config = dict(
    d_shared_expert=0,
    norm_place='pre',
    init_mimetic=0.5,
)
Below are experts of layer 11 (counted from 0) of a mixture-of-experts language model. Rows are named router (the router's row for the expert), gate (a neuron's input weights, with its number), up (a neuron's input weights, with its number), down (a neuron's output weights, with its number) and show model dimensions 0-159. Each number is 128 + 32 x the weight over its row's rms, rounded and kept within 0 to 255.
Before each expert's rows: "comes after" lists some tokens at least twice as common just before its tokens as in all text; "raises" lists some tokens whose logits its average output raises strongly, later layers aside. This comes from a sample of Wikipedia text that the model never trained on. Tokens count by the router's weight.

# expert 5
comes after: " | ", "0", "2", "1", "3", "; "
raises: "ency", "ather", "atives"
router [113 153 105 117  82 128  84 129 131 101 123 133  71 120  67 104  72 135 138 170 110 190 127 129 132 167  78 113 129 106 140  61 136 107 163 149 153 120  94 135  88 133 112 116 142 122 117 158 119 131 176  73 132 121 131  97 113 169 125 108 183 122 121  71 198 178 102 168 120 173 146 143 135 146 117 108 118  98  83 129 147 132  58  88 164 164 123 114 131 117 117 115 177  60 141 103 195 133 159  89  88 174 107 155 157 129  95 149  71 103 132 126 113 146 125 155 165  85 145 144 138  67  99 225 135 134 181 142 206 139 205 133 148 140 110 137 109 128 153 164 132  83 121 133 111  61 138 146 120  79 131 164 166 135  98 155 158 106  70 117]
gate0 [134 136  82 128 109 132 142  35 154 129  94 141 124 109  74 125  97 133 156 145 151 102 128 111 154 144 103 139 100 111 151 113 117 174 116 138 150 100  90 128  58 121 169  89  90 102 142 175 108 170 169 139 137 152 111 112 132 140 116 133 149 123 142 115 138  58 110 172  78 121 127 113 182 196 128 103 154  54 159 103 115 151 183 120  95 143  51 116  60 115 167 147 145 154 131 133 180 119 102 107 126 163 154 124 165  98 177  98 107  98  74 208 181 110  94 105 145 111 159  85 138 169  72  97 149  81 156 117 127 143  96 131 199 193 122 177 127 166 131 161 109 147 146 176 113 108 144 170 128 127 154 146 162 158  87 112 170 130  73 126]
up0 [182 112 177  87 164 135 111 146 113 137 176 141 146 156 206 112  97 176  67 113 109 109  92 157 207 116 164 158 142 119 165 122  77 134  94 136 118 101 164 122 130 157  72 128 179 151 140  84 165 156 124 101 169  60 151 105 111  94 124 138 169 157 117 124  88 169  89 141 169 124 148 155  62 124 165 190  98 113 143 141 177 107 144 146 195  71 154 148 122 138 117 120 129 108  60 120  55  87 102 127 145 140 128  84 127 136  80 148 173 112 115  98 134 101 113 119  77 171 130 163 166 104 125  62 143 109 139 148 121  74 124 114 108  31 156 151 148  90 151 140 157 116  94 134 120 107 148  86 125 147 127 108  83 128 168 117  96 130 132 103]
down0 [131 119 153 134 132 192  86 159  84  27 116 137  73 118 128 139  98  82  70 157 133 132 128  95 114 121 164 164 117 143 141 108 102 144 143  96 148  81 139 139 151 130 136 121 102 157 100 126 140  78 142 141 148 132  81  75 126 151 135 108 107 159  87  89 115 154  76 131 114 171 162 141  94 142  85 160 116 141 117 130 117 209 107  64 137 154 163  71  86 100  83 143 166 119 128 173 155 114 146 169 125 173 114 172 141 148 164  98 126 155 102 107 139 143 133 150 140  94 200 154 161  74 152  51 131 185 140 171 156  85 146 113  55 126 113  98 142 132 156 111 137 209 146 161 120  65 119  99 176 152 134 122 100 165 127  95 115 124 164 185]
gate1 [160 144 166 145 157 141  75  91 128 111 102 117 152 143 136 110 128  88 143 107 179 124 189 198 109  96 111 111  84 121  92 131  87  95 142  96 180 133 112  66 128 130 151  90 137 140 124 181 136 161 113 120 115  81 124 112  78 129 157 145 135 140  56 141 226 112 174 183 119 193 165 156 176 115 106 127 158 156 129 145 117  85 110 147 105 127 102 124 126 133  85 176 136  97 170 183 114 102  96 150  75 115 147 104  98 116 126 124 138 180 105 143 164  99  63 119 190 100 142 115 176 132  93 143  71  89 163  93 124 143 109 135 126 132  85 128  94 155  94 176 172 144  91 116  40  90 142 136 168 143  82  84 169 162 106 162 112 136 143 117]
up1 [140 135  56 176 161 120 194 141  87  94  67  93 131  93 146 118 120 161  86 164  72 124 141 161 140 101 132  80 139 163  95 144 133 146 185 165 145  96  89 152 191  78 203 114 109 162 109 135 126 142 101 112 170 124 157 164 132 168 110 178 134 107 121 167 112 148 142 115 123 173 144 100  91 111 148 153 148 123 147 122  92 173 108 114 103 150 161 134 158 116 104 181 143  76 107 125 118 123 124 146 146 150 143 141 115 157  37 126 218 104 182 134 165 203 161 155  92 205 127 103 147 137 160 118 145 126 106 124  92 120 129 162 151 142 116 132 165 143 121  91 116 155 130 118 162 119 104  88 133 183 130 159 190 216 150 148  98 123 159 148]
down1 [ 76 147  95 177 135  61 147 132 132  84 126 105 157 105 136 125  99 122 154 114 151 125  97 133  92 187 136  82 116 139 124  81  65 126 138 192 179 143 112 117 115  61 165 105  69 148 136 120 148 134 102 151 143 137 134 174 188 149 188 136 137 138 178 187 120 150 126 118 117  97 157 131 162 151 124 117 180 143 108 101 117 112  67 157 138 115 121 135 143 104 104 130  88 129 107 173 142 126 153  86 142  96 147 183 200 135 131 141 118  76 139 172 121  90 104  95 121 110 184  81 121 139 141  76  85 172 115 126  75 125 142 117 117 142 113 147 187  45 141 148 112 107 160 145 145 129 119 139 166  95 188  98 224 143 158 192 173  99 122  85]
gate2 [159 117 142 101  72 166 100 155 129 120 100 128  97 100  45 175 177 133 151 143 135 159 134 168 130 108  75  82 106 147 138  70 165 125 156 148  98 123  72 109  76 146 154 173 190 112 126 161  92 142 172 128 127 168 113 133 145 131 172 103  62 129 145 156 141 122 146 110  75 160  77 172 135  53 110 147 140 132 198 118 152 135 100 135  94 106 135 140 166 156 158 176 171  82 122  81  92 155 150 136 132 125 128 137 170 119 116 164 189 160  84 136 123  82  92 147 186  63 120 153 152 110 140 119 134  37 127 150 106 154 116 122 155 143 138 177 115 122  84 130 132 107  97 134 122 118 114 134 171 189 186  80 114  98 167 103 152 148 112  82]
up2 [115 125 132 141 123 121 118 157 194  71 195 158 122  78  70 156 136 131 124 151 130 176 148  67 130 107 136 112 165 169 150 108 149 113 141 151 184  91  69 150 105  53 106  76 123 132  92  98 123 192 105  51 125  97  90 197 121 186 120 116  96 109 127 212 175 159 173 111 175 207 124 126 108 103 111 129 113 156  90 135  99 142 118  85 113 110 108 114 103 142 150 155 125 111 142 174 138 105 159 129 136 148 119 142 144  88 146  57 118 128 110 132 128 110 122 154 112 151 118 124 144  96 127 116 151 124  54 147  74 135 101 129 213 146 118 148 141 116 154 115 155 146 158 108  90  87 142 114 108 180 176 165 112 176 137  85 111 103 100  85]
down2 [ 78 122 131 100  61 103 156 109  94 145 128  88 140 150 121 145 117 134 143 161 201 146 172  69 128 108 156  92 125 123 156  91  98 105 149 117 108 158 144  85 129 161  80 133 141 114 117  57 118 118 125 124 144 131  95 113 160 135  75 185  89 156 163 159 156 174 127 122 110 153 107 115  97 165  95  48 142 170 138 106 117  79 126 120  97 110 160 118 168 138 123 101  95 125 130 121 120 146 135 166 115 165 111  92 151 110  84 102  86 169 170 121  76 116 100 127 163 106  52  53 115  80 138  53 165  83  59 146 118 151 177 171 146 103  69 126 172 189 135 148 144 197 148 110 123 118 112 103  97 100 165 109 131  92  82 148 181 114 135 125]
gate3 [113 154 131 176  53 128 147 133 167  89 188 132  92 182 127 146 109 103 104 126 177 141 126 163 112  89  90  87  96  92 110  95 143  98 144 143 164 139 130 113  90 145 101 102 157 136 117 133 192 132 140  75 134 150 133 117 123  76  92 134  95 124 127 139 133 116 121 127 113  40 123 128  97  89 130 181  64 100  57  94 131 146 124 149 117  94 119  39 186 162 162 157 181 109 151 120 166 147 125 157 141 182 121 153 126  31 159 106 127  83 116 137 102  92 202 118 186 157 119 131  84  94 114 139  89 158  96 140 113 120 157 102 114 145 116 207 111 111 111 142  78 105 135 143  88 135 145 148 131 153 103  98 156 100 147  79 170 149  92 142]
up3 [150  95 113 150 111 129 145 117 115  72 136 104 173  86 139 143 139  63  95 101 156 119  98 180 124 133 128 133 200  97 131 153 165  99  64 163 151 135 163 124 172 127 160 132 174 152  80 146 127 131 165  72  85 137 118  91 128 126  70 185 160 139 107 107  82 168 138 180 176 143 148  61 150 127 114 168  92 168 100  91 136 102 140 197 123  96 188 118 123 168 124 102 141 112 138 110 131 141 179 140 160 158 142 113  95 131  79  48  70 145 111 120 108 173 130 118  89 151 114 175  89  83 147 122 117 169 115 150 122 144 144 100 107 161  45 102 116  47  96 127 173  70 156 120 128 132 133 137 115 186  90 124 148 117 140 148 149 124 182 120]
down3 [121 107  68 159 192 129 173 118 163 118  83 103 157 199  64 165 121 173 116 134 142  95 153 122 123  87 101 105 126  64 101 178 176 171 141  89 117  83  89  84 206 131 119 148 171  87  90 124 103 127 151 146 131 122 134  95 134  98 169  90 125 138 105  73  83 184 175  81 149 144 168 140 143 129 169 168  94 135 158 123 120 110 156 134 112 165 143 127 114 127 134 156 134 109 166  83 149 104 137 126 124 124 100 158 139 136 117 145 140 131 136 117  94 101 107  89 106 125 142 178  98 118 133 236 123 172 171  89 149 146 164 129 177 125 110 124  40 129 103 117 109 121 113 132 106 162 157 125 153  91 146 110  88 197 160 132 111 137 124  39]

# expert 9
comes after: " |", ".", "\n", "\n\n", ")", " |  |"
raises: "lington", "owski", "g."
router [ 97 212  99 128 117 133 112 146 107 123  83  60 106  85  96  88  85 145 130 174  99 136 144  67 153 140 154 104 142  74 120  95 138 107 164 114 112 108 113 139  71 156 127  90 133 161 147 174  83 149 128  95 150 101 127  98 146 171 133 146 163 132 135  73 166 184 114 120 123 158 144 150 110  88 131 101 101  95 122 159 154  77 106 148 151 163  87 140  79 129 171 131 195 126  98 129 128 137 109  76  54 125 108 182 137 131 101 151  61  94 102 162 111 157 174 154 130 171 125 113 114 107 121 223 169 104 136 140 187 142 144 150 158 119 150 108 113 174 145 181 130  97 121 114 120 100 117 118  80  61 140 195 162 133 169 101 130  76  94  98]
gate0 [109 123 148 116 153 101 133 135 139 116 147 148 166  74  83 101 140 124 182 104  77 103  89 161 117 183  72 112 122 182  92 126 163 110 160 180 116 148 111 102 145 152 144 130 133  82 139 173  92 106 104 180 163  88 155 167 127 128  79 170 120 101  95 147 131 101 121 136 108 180 147 136 115 107  88 146  96 119 124  83 169 148 129 117 149  99 116  95 123 116  88  77  94 174 107 168 107 168 127 140 153 168 130 163  88  97 128 119 114 147 106 107  91 143 121 147 137 160 157  80 127 177 100 241 150  82 148  88  61 122 148 173 131  92 131 156 129 129 133 125 211 118  63 143  94 158 193 125 142 156  68 129 163 125 177 118  51  93 148 114]
up0 [156  98 127 142 203 131 140 122 172 151  97  95 133 114  84  72  92 116 121  89 103 133 145 138 137 158 144 151 120 134 149 155  65 139 189 104 146 159 174 129 143 164 154 107  85 102 130 155 128  91  84 130 160 128 141  55 156 119 129 137 136  87 141 111 104 149 144 173  85 153 173 154 102  71  33 111 135 139 164 121 129 152 139 104 123  94  52  79 139 175 145  75 100 152 115 160  77 102  57 105 173 144 104 112 151  74 103 121 103 152 137 101  88 117 160 152 122 141 127 140 154 177 149 152 134  93 155  76  66  84 109 174 140 124  84 137 138 130 127 112 134 161  89 153 136 127 105 131  75 138  78 120 125 176 131  97  31 136 126  70]
down0 [127 114 142 107 145 158  89  87 189  73 184 163  82 100 147 154 166 115 118 147 142 168 173  83 130 118 105 156 145 103 113  81 150 137 104 112 126 101  72 133  96  88  61 135 145 147 137 131 143 119 175 160 120 144  62 138 134 125 177  75 146 130 142 118 163 137  94 112 211  80 111 110 170 154 197 122 175 123 113 178 111 144  87 103 140 150 125 146 137 129 128 150 120  85 207 111 153 141 206 132 144  82 130 133 189 162 120 164 136 106 142 135 151 140 105 122 151 130 136 143  91  85 208 235 109 124 120 123 157 149 145  80  98 103 120 148 153  97 107 157  89 153 158  95  88 119 144 104 129 166 127 122 130 122  71 184 141 143 128 173]
gate1 [134 196 143 140 147 154 142 111 125 119 105  97 102 110 166 135 158 108 128 142  96 163  76 108  74 110 129  57 107  51 147 116 129 125 162 143  87 121 111 132 107 153  56 158  97 185 154 120 127 140 140  91 136 152 137 158  81 127 104 135 110 109 181 107  95 126 153 133  78 134 154 123 135 137 102 141 113 100 207 140 120 119 104 133 156 150 112 160 108 127 131 183 209 128 178  93  61 106 114  82 148 126 129  96 119 128 109 148  77  92 111 147  89 162 162 107 105  79 196  66 125 160 139 114 165  80 108 127  84 227 130 115 106 131 129 109 131 168 130 119  80 116 102 130 116 131 130  88 108  49  57 123 124 109  98 158 156  52 110 138]
up1 [123 102 139 137 143 136 124 133  96 129  93 153 170 109 116 100 155 134 185 124 161 102  92 124 128 148 160 117 113 170 155 111  95 188 115 118 154 130 143 120 109 151  91 121 148 132 169  63 139 254 160  57 125 170  99 153 158 158 117  67 120 139 206 116 129 107  97 124 106  93 181  82 141 110 122 187 119 135 133  99 146 104 116 144 114 155  93 153  94 152  98 208 115 115 155  84 141 158 168 134 131 119 119 139 116  86 197 115  88  99 127 141  84 130 121 140 107  97 155  85 113 192 111 141 141 150  65  99 175 189  76 152 120 127 155 106  98 196 154 168 137 139 140 111 151 133 113  95 106 159  63 177 120 111  77 114 131 156  80 136]
down1 [169  93 132 120 157 139 110 214 157  94 141  93 149 132 137 210 122 147 146 219 201 117 142 146 147 135  44 101 110  70 148 144  81  76 169 110  98 106 146 177 155 159 208 162 144  96 165  95 125 127 112 110 155 122 100 154 129 128 104  96 153 107 133 111 133 172 148 123  61 145 127 143 129 149 117 102  90  74 153  90 108 151 126 104 162  56 101 164  96 116 157 115 146 142  86 110 177 161  79 106 146  81 140 133 143  87  89 101 150 125  62 143  93 137 148 173 132 130 139 141 136 118 111 114  89  94  88  94 147 163 121 130 156 132 197 123 143 118  72 143 115 126 112 159 143 143 136  84 138  75 139 134 181 142 134 140 144  64 138 145]
gate2 [105 144 133 110  59 181 112  93 163 149 124  76 137 191 102  74 118 131  73 143 118 208 110  97  81 105 149  87  97  94 181 113 156 151 141 162 110 139  89 142  59  89 124 175 123 141 168 149 174 168 117 102 172 143 151 126 155 134 127  95  45 137 166 110 135 149 189 102 161 108 148 141 121 139 124 114 109  70 134 105 130 112  42 130  73 130 139  95 112 186 149  96 126 146 111 197 125 145 169  78  77 138 103 103 118 127 133 149 138 145  56 138 103  40 155 111 100 126 157 127 137 136 162 186  90 114 121 112 119 178  90 112 138 109 135 150 141 116 178 156 111 103  87 102 112 143  89 118  97  92 134 131 121 154 147  99 143  94 119  95]
up2 [168 117 137 108 179 151 113 185 143 142 196 132  77 102  91 155 145 138 201 145 113 100  73 135 145 131 169  97 166 169 156 123 140 121 189 131 119 120 111 108 160 164 148  98 157 128 113 112  86  68 151 125  96 106 145 153 168 113  88 122 137  94 128  84 105 125 121 159  83 180 167 163 193  99 105 124 120 120 166 194 125 151 115 129 128 131 155 108 146 109  97 158 165 112 157 147 116 145 117 139 173 189  62  88 185  59 156  97 175  78 110 142 136 181 121 119 107  70 132 174 160 139 163 150 109 207  61 121 107  98 142  67 137 151  87 113 135 104  96 116  96 103  61 124  98 157  95 109 158 142  99 143 105 152 137  96 146 149 146 113]
down2 [111  90 106 160 136 140 108  97 143 186 139 181 133  95 138 144  82 150 137 123 104 126 156  71 106  84 161 148 128 139 120 150  93 125 158  81 128 122 112  90 132 139  81 126 100  69 118 203 140 122 144 134 153 138 111 115 118 157 159  63 156 114  35 173 125 182 115 136 124  93  97 173 124 136 154 104 158 230 144  65 100 118  93  86 136 120 172 124 110 178 119 149 146  74 128 123  93  73 124 137  99 126  82 141 187 136  97 121 138 130 111 144 119 164 142  69 121 151 115 128 104 161 148 193 105 107  64  78 161 157  99 128 159 157 176 151 121 142 155 149 112 211 149  88 143 109 180 143 109 131 142 164 125  88 155 189  89 114 137 109]
gate3 [113  68  94 150  83 134 124 162 127 101 105 108 143 147  95 126 145 158 111 160 118 123 115  83  76 106 146  99 160  90 133 101 130 129 118  67  77 103 127 133  71 118 112 164  97 131 110 102  80 172 152 138 113  91 126  86 157 178 174 155 136 126 132 132 103 123 132 139  79 136 138 157 127 147 120 111 163 156 145 163 107 143 107 137 129 178  69 124  65 119 188 104 129 113 121  96  84 152 107  64 160 146  56 154 138 150  83 110 110 135 124 135  99  76 152 159 236 160 161  74 193 122 185 154 158 134 168 148 189 110  47 120 168  94 172 110 136 161 164  92 133 142 148 101 125 151 155  60 130  79 155 144 131 121 113 121 147 111 182 100]
up3 [152 104  59  95 147 170 140 190 152  97 112 102 187 168 141 130 113 140 120  81 144 171 165 111 126 219  97 111 163 108 126 164 170 110  78 150 152  97 139 101 104  96  98 173 149 123 129 182 116 126 127 183 182 167 144 104  75 179 157 168 141  95 158 155 137 106 131 140 161 135 147 133 129 148 112  72  83 132 133 130 105  91 174 124 109 163 104 140  87  98 125 123 127 123 104 124  98  95 127 168 199 121 124 136 179 148  66  74  66 157 132 139 118  73  76 131 114 158 159  69 165 112 122 109 164 173 134  84 153 102  97 107 138 119 136  82  77 137 172 127 119 169 165 151 129 160 140  75  47 124 169 120 152  94 155 126 116 124 167 109]
down3 [113 160 181 113 178 138 142 207 129 102 106 118 168 156 111  86 144 124  91 135 115 139 126  80 147  84 101 113 113 104 118 182 168 151 132 214 110 168 145  56 159  67 157 149 144 113 119  92 132 127 144  85  88 137 125  72 154 147  93 185  84 119 131 113 117 134 182 124 138 137  98 129 147 151 141 126 115 113 194 119 125 146  88  79 182 102 105  70 150 142 122 141 132 160 129 108 172 102 109 194  68 144 158  97 187  96 111  84  88  94 136 146 166 150 139 140 166 106 132 138 104 117 126 100 103 115 200 115 174 116  79 129  99 135 113 145  96 173 144  67 116 111 151 104 118 119  95 109 177 121 159 131 186  82 140 143 173  96 206 110]

# expert 11
comes after: " | ", "1", " ", "2", "| ", ", "
raises: "20", "2", "19", "21", "10", "16"
router [ 92 172  90 139  77 114 117 127 128  89  62 109  80 102 128  58  75 155 119 181 113 166 127 102 138 143 107  98 135  90 119  65 154 125 123 119 120  69 108 137 129 165 101 151 123 144 130 155 125 152 150  89 101 142 137  91  99 183 162 107 145 129 133  72 149 171  76 174 131 151 161 140 105 155 138 146 106 138 105 132 173 147 104 109 187 133 127 116 125 101 176 135 192  71 134  96 185 104 148  32 120 147  66 132 233 138  85 160  69 126 118 135 144 123 104 101 158 122 167 119 151 111 123 201 149 142 157 173 188 133 168 142 136 123 140  96  74 133 161 141 152  81 133  95 138 103 140  95 109 124 145 160 154 120 137 136 160 133  67 143]
gate0 [ 80  53 164  88 112 171 189 120 156 131  92 138 112 128 152 155 136  90 133 107 124  73 131 110  95  98 141 154  96 182 135  94 135  88 128 168  58 130 112 118  94 150 139 143 105 101 153 143 129  94 144 130 174 163 130 129 151 110  90  81 148 142 213  62 148 161 107 154  85 105 159 147 137 133 109 106 140 157 114 128 143 113 143 151 131 104 138 164  46 124 118 138 203 141 138 114 107 135  99 128 133 162  85 128 110 164  99 116 172 186 124  58 210 147  91 193 163 160 128 118 113 146 126 100 117 139 141 126 164 153 164 184 167 132 124 153 146 122 183 152  97 126 148 176 101 109 120  70  95 163 179 174 135 128 152 161  75 172 162  83]
up0 [155 143  93 120  94 109 119 128 130 117 163 142 151  74 177 114 150 171 121 169 101 194 128 193 149 158 117  89 130 171  99  84 139  94  96 112 153  52 117 188 122 123 162 118 126 141 180 129 128 113 110  84 124 155 174 130  61 189  84 115 146  81 135 124 164 105 150  55  66 117 144 153  98 100  83 101 100  60 124  98 137  98 111 120 109 147 133 167 103 141 150 143 129 172 115 100 155 113 163 152 125 149 104  94 132 143 102 156 134  56 139 135 133 167  70 132 147  66 102  78 158  62 130 114 105 122  98 112  81  86 135 151 129 161 162  90 159 153  73 123 118 133 193 111 132 110 188 167 162 125 158 123 123 187  68 118 147 106 116 117]
down0 [116 120 169 137 126 140 104 132  74 196  66 141  71 137 101 150 125 131 126 149 104 117 108 146 148 125 160 144 109 185 132 143 190 135 102 130 149 126 106 118 108  87 111 128 167 169 104 195 118  99  83 192 127  76 153 137 141 143 101 119 129  86 108 129 132 136 167 100  59 155  76 192 145 164 146 197 151 186 138 159 126 131 121 144 101 153 122 111 127 119 134 114 147 105 111 188 186 166 106 229 138 159 161 145  90 115 132 136 121 158 211 116 148 124 164 133 117 103 128 169 109  75 119 186 136 126 122  83  88  99  58 118 115 165 122 146  88 121 102 173 112  64  91 183 122 135 102 110  99 119  96 123 126 140 129 122  62 130  69 119]
gate1 [ 95 103 102 145 101 171 167  96 187 162 146 166 134 143 190 125 143 144  61 178 168 123  54 126 122 133 132 164 124 115 110 153 127  80 200 161 105 121 151 155 148 106 105 149 164 154 139 101 109 177 170  83 105 104 157 152 114 135 133 130 127 142 159 102 101 132 137 214 163 113 143 181 147 127 126 141 129  69  97 143 104 134 165  95 121 123  79 134  96 176 102  92 135 128 121 109 154 117 139  24 160  85 182 124 152 134 145 144  61 115 108  94 147 142 108 140 201  90 112 113 130  93 141 103 123 209 142 145 143 133 106 147 131 166  61 128  83 112 127 104 169 157  99 128 217  72 119 161 101 127 156 126  95 109  92 107 113 130 137 113]
up1 [125  87 142 148  42  78 117 142 137 113 127 164 100 183 147 111 111 120 131 180 158 136 179 147 123 158 120 144 154 110  81 118 155 125 183 145 116 138 127 140  97  84 126  88 136 100 182  45 128 158  95 180 145  94 148 101 156 139 201 126 107 162 112 150  85  97 113 178 149 163 121 110 154 180  69 176 140 112 153 121  95 111 174 134 162 137  64 150 122 166  73 146 120 119 136 122 120 108 108 109 198 161 117 156 148 113 123 133  77 142 138 101 157 157 163 129  97 126 187  78  95 198 130 117 120 204 146 152 165 156 109 168 188 166 138 140 135  88 108 164 151 117  95 122 162 138  93 186 114  86  85 155 146 125 183 112 120  91 136 157]
down1 [134 132 145 174  87 199 137  60 151 126 113  83 145 103 129 124 126  94 159 127 119 133 140 144 121 102 106 121  69 134 149  75 127 117 133 135 142 110 116 123 184 102 166 151 167 142 140 101 136 122  87 170 136 160 109  48 116  71 178 124  44 155 169  93 137 130  94 110 117 124 113  85 138  93 178  80 105 133 161  49 129 132 101 109 130 135 132 146 161 149 115 135 130 186  31 137  66 150 133 109 143  78 141 162 109 115 100 160  56 201 164  95 143 144 162 169 103 148 162 102 107 166 119 149 148 149 132 102 164 103 126 117 110 107  83  98 138 125 126  80 110 123 118 139 162 172 159 150 164 104  92 103 126 192  96 136 191  92  89 160]
gate2 [174 144  87 115  95  86 140 153 108 167 165 110  96 136 135 148  91 193 160 170  77 142 121  81 176 149 103 113 145 181  86 115 131 129 168 142 145 102 159  97 125 147  78 151 139 111  97  68 147 126  96 142 158 147 104  90 124 152 148 112 165 125 104 142 130 167 181 186 109  97 148 110  83  79 166 152 148 135  94 120 153 180 164 194 101 148 135  88 153 131 134 123  94 141 160 132  89  66 110  54  88 144 101  97 166 116 153 137 171 125 114 113 106 142 158 173 129 124 198 105  71 133 132 195 147 153 159  86 180 161 140  99 101 131 102 168 183 111 135 107  84  97  99 147 121 114 117  92 147  93 107  70 116  93  87  70 158  75 165 102]
up2 [ 96 159 142 130 180  96  96 127  65 135 124 142 162 157 176 112 142 151 147  96 175  92 115 139 143  90 161 133 133  61 176 116 156 149 108 123 119  68 134  92 123 127 125 160  47 141 165  92 176 115 120 121 131 132 125 144 153  55 184 106 145 180  99 109  99 169 121  86 185 142 114 166 143  76 135 132 174 101 145 107 118 170  52 125  99 129  93 186 151 187  73 106 124 116 133 125 145 131 150  83  94 111 132 118 152 140 147  95 177 167 144 122 179  66 101 107  87 124 113 128 183 190 159 137 143 135 172 180  88 133 183 135 111  94 154 125 142 119 103 140 163  95 141  88 145 151 171 112  89  76 119  94 144  99  93 103  92 131  81 170]
down2 [ 74 108 134 180 183 160 161 202 146 115 132 110 150 110 104 143 110  96  84 124  96 135 127 177 127 173 187 130 117 113 125 133 161  82 147  57 118  50  89  98 110  84 197 156  91 109 120 156 120 103 146 147  89 153 141 127 165  92  82  80 116 136 120 194 131  86 129 142 109  78 123 153 139 191 199 137  78 111 119 183 106  97 147  85 154 140 144 136  75 133 103 151 149 173  70 107 152  90 118  83  98 120 110 163 118 135 118  94 137 111 162 136 141 107 177  97 112  97 129 111 161 134 118 164 138 107 164 129 119  92 116 126 191 141 107  41 165 158 118 146 150 154 139 121  62 154 117  95 113 137 180 131 143  92  83 111 137  94 124 179]
gate3 [131 183 184  96 117 192 148  93 157 167 126 155 118 167  87 146 160 155 117 140 122 132 137 117  65 110  96 163 136  88 158 184 136 140  89 118 168 108 145  99 121  97 123 155 101 141  97 100  83 193 135 121 173 113 106 143 163 240 148 123 122 116 155 173 171 148 127  80 161  69  76  96 119 134 101  95 115 131 150 172 145 116 159  81 160 133  88  75 118 130 146 188 135 114 143 113 155 145  57 157  99 108 200  28 120 132  91 152 137 144 116  97 133  32 124 124 114 118  80 103 135 135 146 147 101  78 158 113 119  99 137 119 110  84 173 120 131 119 162 118 189 155 110 102 139 110  94 141 140 132 164 125 153 118 128 143 152 118 157 152]
up3 [117 114 139 115 108 173 148 164 137 146 140  58 155 142 127 107 116  86  98 147  60 108 189 114 134 172 109 184 108 116 149 120 129 106  99 159 140 104 121  89 125 164 142 117 154 152 185  49 130 152 110 129 142 155  82 126 132 200 134 102  80  95  92 149 127 142 130  83 159 133 103 130 124 139 119 145  72  86 162 175  96 150  81 119 112 123 104 128 158  99 156 134 162 105 102  65 108  31 188 114 127 196 110 154  91  94  79 151 133 175 159 111 147 154 129 137 151 153 132 109 132 161 177 127 124 150 127 135 174  89 146  96 104 162 140  86 114 122  68 152 138 127 144 112 139 177 129 121 138 137 175 121  40 130  29 137  96 144  72 116]
down3 [ 71 115 109 131 182 141  76  73 106 134 151 136  90  85 165 156 137 130  67 106  83 123 165  72 114 165 118 119 120 133 135 133 120 130 201 132 120 111 124 158 131 137  99 155 112 150 119 150 163  98 135 147  71  85  88 112 121  53 134 116 181 112 123 152 102 126 154 186 125  91 112 117 133 130 132 111 107 147 150 202 162 146 111 167  88 108  74 106 140 150 103 155 146 101  71 163 208 129 122 125 151  99 160 178 104 134 144 140 169 137 104 149 130 130 174 159 109 117 134 135 159  82 185  97 182 189 179 138  81 184 136 107 125 125  94  86 105  97  93 125  97  60 106 140 151  70 145 131 131 113 155 136 119 180 220  97 122 146  81 141]